Weights of a small mixture-of-experts language model, trained from scratch on English Wikipedia.
Size: 10 layers, width 128, vocabulary 8192, 29.3M parameters.
Experts: 224 clamped SwiGLU neurons an expert, 1 pick a token, a softmax router.
Training: a variant of Muon for the experts, 4154 steps.
Below are experts of layer 4 (counted from 0) of a mixture-of-experts language model. Rows are named router (the router's row for the expert), gate (a neuron's input weights, with its number), up (a neuron's input weights, with its number), down (a neuron's output weights, with its number) and show model dimensions 0-127. Each number is 50 + 10 x the weight over its row's rms, rounded and kept within 0 to 99.
Before each expert's rows: a language model's description of what the expert responds to; "raises" lists some tokens whose logits its average output raises strongly, later layers aside. This comes from a sample of Wikipedia text that the model never trained on.

# expert 30
Description: The word the after prepositions, place-name starts like South, New, North, vs. in schedules, and pipes or commas in tables.
raises: "asure", "ments", "eting", "ties", "gan", "ises"
router:40 53 40 59 42 64 56 48 50 37 48 61 56 64 58 55 54 35 72 68 44 53 33 68 40 48 50 63 40 61 66 58 42 61 68 41 63 46 64 45 41 49 47 51 71 37 55 37 49 49 64 31 54 58 38 39 60 61 52 50 46 48 66 49 70 44 43 49 52 64 56 41 42 57 49 51 61 65 49 33 41 59 39 41 41 52 56 59 36 46 52 49 50 38 37 62 26 36 57 46 61 45 66 51 40 57 58 43 51 38 50 42 49 46 57 45 40 45 53 50 46 65 45 47 61 74 55 58
gate0:51 43 50 56 49 51 52 57 54 64 59 27 60 47 27 44 59 35 49 41 50 41 42 35 37 55 40 47 52 34 47 55 56 62 63 67 47 44 55 57 64 57 24 56 56 47 33 58 58 38 49 50 49 45 43 47 48 57 49 43 49 58 68 54 44 55 56 30 44 40 46 59 49 42 72 61 39 41 39 65 38 42 48 59 49 65 65 31 58 56 68 46 52 76 52 50 43 60 53 50 50 45 47 57 53 55 59 46 31 46 39 47 65 51 52 41 69 68 51 35 44 32 43 59 48 39 49 48
up0:55 40 50 62 53 41 41 67 57 70 55 75 46 50 58 65 25 49 46 46 50 43 71 46 61 56 53 60 39 45 50 46 57 49 48 53 42 53 40 55 36 45 50 30 51 66 48 52 57 54 62 53 47 60 51 51 42 60 29 36 50 55 46 53 49 53 51 48 64 47 68 53 73 36 55 43 52 53 38 39 40 62 51 53 48 54 38 48 61 32 69 52 46 45 32 52 41 46 36 45 63 41 48 75 47 60 44 55 59 44 28 47 56 41 42 35 49 57 46 32 60 46 32 61 46 54 58 40
down0:60 38 52 54 71 46 60 51 38 39 41 55 53 46 48 66 50 41 63 33 51 48 39 66 65 49 54 57 51 51 62 39 48 69 51 62 55 43 54 62 52 50 57 64 49 54 63 64 51 42 49 34 43 46 40 74 46 39 42 43 54 51 51 55 59 30 37 14 61 42 55 44 43 36 42 21 40 56 53 50 53 43 56 47 35 39 65 51 57 51 54 45 50 59 31 53 50 66 58 41 52 39 37 65 48 47 48 64 39 53 38 48 43 46 45 45 64 41 40 40 51 63 50 54 44 55 58 56
gate1:49 31 64 56 48 72 57 57 53 43 35 54 48 50 36 57 36 58 36 62 40 51 64 26 57 38 48 52 59 47 60 49 39 59 39 75 53 48 36 60 51 40 39 48 74 43 45 55 55 51 29 54 55 53 51 44 49 56 60 38 40 55 49 44 56 62 55 57 37 35 53 50 48 47 44 50 39 42 52 55 38 48 65 54 68 58 63 59 63 47 39 72 39 52 41 40 53 71 38 51 56 56 61 53 36 47 48 63 46 52 21 41 44 50 45 54 51 54 52 52 52 39 44 65 42 63 42 55
up1:53 67 33 56 42 50 41 57 37 53 60 47 38 52 49 37 53 55 39 26 51 45 46 45 48 37 51 55 54 49 44 54 59 45 67 45 57 48 66 48 55 42 41 48 71 49 48 51 29 51 52 44 57 45 54 50 62 45 49 40 63 70 51 51 80 58 58 61 54 46 60 59 64 43 48 29 48 49 51 56 61 64 47 50 44 52 48 37 48 35 60 52 31 55 57 30 63 35 31 45 59 59 34 42 50 41 45 76 51 60 49 54 36 55 59 55 52 58 44 32 47 37 34 59 54 37 38 45
down1:50 49 53 43 65 40 50 48 60 30 55 50 47 43 63 64 48 62 60 39 49 46 50 59 43 50 59 49 46 30 37 61 44 66 45 34 23 52 49 49 41 40 41 50 56 48 48 51 54 52 59 68 45 47 49 47 46 58 58 41 40 47 53 47 50 43 54 54 46 48 67 32 32 53 32 51 56 60 56 35 56 43 42 39 43 43 58 51 59 46 30 42 68 62 51 50 63 40 46 60 54 38 55 32 45 43 50 32 48 52 57 27 44 61 35 50 39 47 55 43 37 55 58 47 60 48 44 11

# expert 28
Description: Colons after infobox field labels such as Location:, City:, Edition:, and month names in dates like "August 18, 2000".
raises: " 4", " 3", " 50", " |", " 5", "."
router:46 47 52 55 48 54 48 46 56 48 56 49 43 52 65 62 45 38 69 58 51 32 50 67 36 43 47 59 56 47 50 43 52 44 61 36 51 58 64 37 64 45 43 34 68 50 59 38 35 39 58 44 59 31 40 65 63 67 44 35 53 39 43 55 54 33 75 44 29 50 35 45 54 53 49 44 44 61 59 46 57 36 36 59 47 56 62 65 38 54 52 49 51 40 41 52 65 60 45 35 41 50 47 49 35 29 38 44 65 47 50 55 53 49 62 65 66 60 49 65 63 57 59 59 56 57 50 63
gate0:50 61 48 49 49 40 57 54 52 56 30 41 43 53 54 47 63 49 44 61 54 26 62 48 47 53 65 52 51 50 52 58 50 44 47 37 52 40 50 54 64 44 62 61 47 39 38 57 61 55 47 45 43 37 48 33 46 40 50 32 65 63 56 48 52 59 73 68 54 38 31 52 45 54 64 55 61 54 48 56 49 37 39 63 48 56 29 37 54 59 32 55 21 70 49 52 40 61 66 58 65 58 38 50 60 49 32 46 35 48 52 54 44 52 46 50 56 52 40 64 68 50 56 51 55 36 38 35
up0:34 58 44 47 45 41 61 45 41 49 34 64 31 46 54 70 44 57 48 61 44 50 60 55 42 46 50 63 55 50 43 68 48 52 53 39 32 49 63 64 55 34 57 37 32 61 50 40 49 57 35 48 45 33 34 50 49 64 48 31 59 69 52 51 47 66 64 52 59 48 53 55 32 49 58 41 56 57 52 49 44 50 37 68 57 40 36 37 49 48 40 42 42 71 38 44 45 61 69 64 54 64 47 40 68 68 48 56 38 56 63 53 60 45 53 54 60 62 54 65 56 43 50 44 48 49 47 32
down0:46 51 67 45 38 61 49 47 69 61 35 50 41 58 49 45 52 66 54 50 49 29 57 56 51 48 55 46 35 55 61 66 50 67 46 60 50 70 58 64 50 44 33 63 47 52 58 53 64 46 54 43 38 63 49 46 36 51 44 53 49 41 52 53 39 45 51 53 56 62 42 65 58 47 60 63 39 71 55 55 49 48 58 38 50 50 60 71 44 54 65 69 62 57 67 42 46 49 52 45 47 54 64 30 45 48 59 45 51 36 40 40 59 38 44 36 36 52 60 61 70 65 34 37 30 47 49 35
gate1:56 32 68 54 49 40 45 51 25 45 30 69 61 40 47 59 53 40 40 63 45 41 56 48 48 69 51 46 44 55 60 60 39 38 51 23 44 53 55 46 51 51 46 37 32 60 33 45 45 44 57 35 55 48 33 58 53 55 45 49 45 35 56 56 51 61 25 40 64 59 49 62 46 68 68 54 57 44 54 46 45 45 40 46 60 54 40 61 63 45 49 56 48 66 44 38 57 47 60 60 57 61 60 56 61 58 55 50 57 54 42 53 54 37 64 54 46 16 49 47 50 50 46 55 42 46 59 38
up1:56 35 53 54 59 39 49 41 38 45 44 59 69 49 53 55 37 45 37 68 57 37 53 51 53 53 38 48 50 38 56 66 35 55 62 40 46 45 59 56 49 54 55 44 33 65 42 34 55 43 44 63 46 56 43 64 47 65 39 46 48 44 51 47 57 51 23 20 69 59 56 69 56 54 64 51 39 54 51 44 49 39 55 41 44 54 37 64 52 50 66 58 52 56 66 46 71 48 60 64 50 56 51 57 68 56 48 44 31 44 56 48 46 30 67 56 48 33 62 56 46 46 59 55 43 62 47 44
down1:43 49 14 55 33 36 44 39 54 43 53 43 42 38 60 38 52 56 41 51 56 36 61 46 60 64 57 43 31 47 65 52 57 35 46 59 52 48 47 64 52 49 55 58 50 56 23 37 53 29 54 45 44 57 52 50 59 51 46 44 41 58 45 46 56 55 47 61 28 44 53 43 48 59 59 67 37 43 56 56 59 54 45 42 56 41 54 59 43 63 47 44 35 43 40 58 66 38 36 48 41 33 39 41 60 45 39 45 55 38 60 40 48 57 37 50 52 54 47 42 66 40 66 41 37 40 69 57

# expert 19
Description: Word-initial fragments inside longer words (imp-, dist-, mo-) and function words such as a, was, and, mostly in species lists and prose.
raises: "den", "ware", "vert", "lies", "vest"
router:41 53 41 59 42 63 53 49 50 38 48 59 57 61 57 52 53 34 71 69 45 55 35 67 39 47 52 63 41 61 66 57 43 59 71 39 62 49 62 45 43 49 49 54 70 38 55 39 48 52 67 29 55 59 38 38 64 62 51 51 47 45 66 49 70 44 42 51 50 65 56 43 44 58 49 53 60 63 52 32 41 59 39 42 40 50 55 57 34 48 53 47 51 38 38 62 26 35 56 44 62 48 64 52 38 55 58 42 53 36 51 42 47 46 57 43 41 43 53 51 45 66 46 45 59 73 57 57
gate0:64 59 59 40 53 42 33 70 48 60 60 54 45 45 42 44 53 34 57 32 44 46 62 38 48 55 58 44 53 48 53 34 46 38 42 27 37 57 51 52 64 52 55 45 61 51 52 50 39 44 54 43 53 28 68 42 64 52 33 28 31 44 53 56 55 52 63 48 43 62 54 44 31 46 55 61 45 21 44 47 67 46 52 43 64 58 51 39 41 44 62 61 50 40 58 49 52 66 67 48 50 55 46 43 44 62 30 47 55 49 48 43 47 37 39 49 62 44 31 54 59 31 44 46 42 44 56 45
up0:48 39 66 46 64 60 63 41 35 33 60 40 45 51 32 56 53 47 58 40 56 46 62 24 45 65 55 56 34 67 56 56 29 47 43 46 57 65 56 45 57 45 55 38 54 53 54 47 35 56 45 45 35 40 60 67 48 70 37 36 36 38 36 51 53 63 41 40 46 48 35 52 52 48 44 59 55 27 46 45 60 41 63 51 42 52 54 50 45 61 61 58 47 45 59 44 46 58 57 43 55 69 46 46 51 63 38 55 55 52 40 58 45 37 57 45 41 62 53 48 37 56 54 35 30 64 71 38
down0:64 65 42 53 63 57 55 55 50 56 48 45 30 51 62 47 64 48 57 59 58 57 62 52 47 34 44 53 34 34 63 45 63 51 46 62 39 48 53 28 49 67 44 40 43 47 54 48 47 48 69 47 25 63 49 39 51 58 47 52 57 55 60 43 39 51 52 51 62 52 65 43 38 58 38 48 39 44 51 59 51 41 53 23 59 51 41 60 76 43 43 54 61 50 43 65 58 47 37 44 61 80 62 44 40 55 54 47 60 67 42 51 61 56 53 51 56 48 41 55 65 47 48 41 69 53 58 38
gate1:58 34 35 49 55 55 62 62 49 34 69 37 40 35 37 62 67 53 50 39 42 47 51 46 44 43 54 53 75 41 38 51 41 44 55 52 41 48 65 49 57 39 44 39 63 62 56 57 61 49 54 41 62 35 49 68 55 46 41 40 65 62 42 42 52 73 44 51 51 52 40 52 59 58 45 55 34 43 44 62 58 44 38 44 23 51 63 53 49 48 51 41 58 63 49 53 64 53 49 52 44 50 44 56 36 50 33 52 58 60 55 53 32 64 41 56 69 40 36 24 58 42 59 61 51 52 47 58
up1:38 63 49 48 46 44 65 49 59 50 52 58 49 48 39 52 51 50 49 36 46 74 22 61 52 51 51 45 44 45 55 43 65 34 41 55 50 23 41 39 46 47 46 42 71 45 51 58 47 55 58 62 39 35 45 59 52 42 54 51 33 41 32 54 36 53 60 43 51 39 39 40 30 57 47 52 68 33 43 45 44 43 67 68 62 41 48 41 53 40 39 41 53 44 36 50 37 55 72 33 40 44 41 58 50 48 43 48 47 54 51 44 51 43 39 60 40 54 53 68 36 60 43 42 33 61 50 39
down1:76 46 59 44 62 55 29 48 72 48 50 45 44 45 50 42 47 69 46 50 57 38 73 40 50 48 55 50 52 57 53 55 53 58 69 49 43 28 44 73 44 52 72 44 41 43 42 31 56 60 38 51 56 68 54 55 57 37 60 47 43 46 46 49 47 51 61 49 49 52 41 47 31 63 60 30 50 58 57 55 45 63 52 51 46 52 33 32 51 51 50 36 50 56 53 47 44 58 55 36 62 61 39 50 48 76 36 38 53 57 45 58 48 55 42 41 39 56 53 59 58 46 51 64 26 44 44 41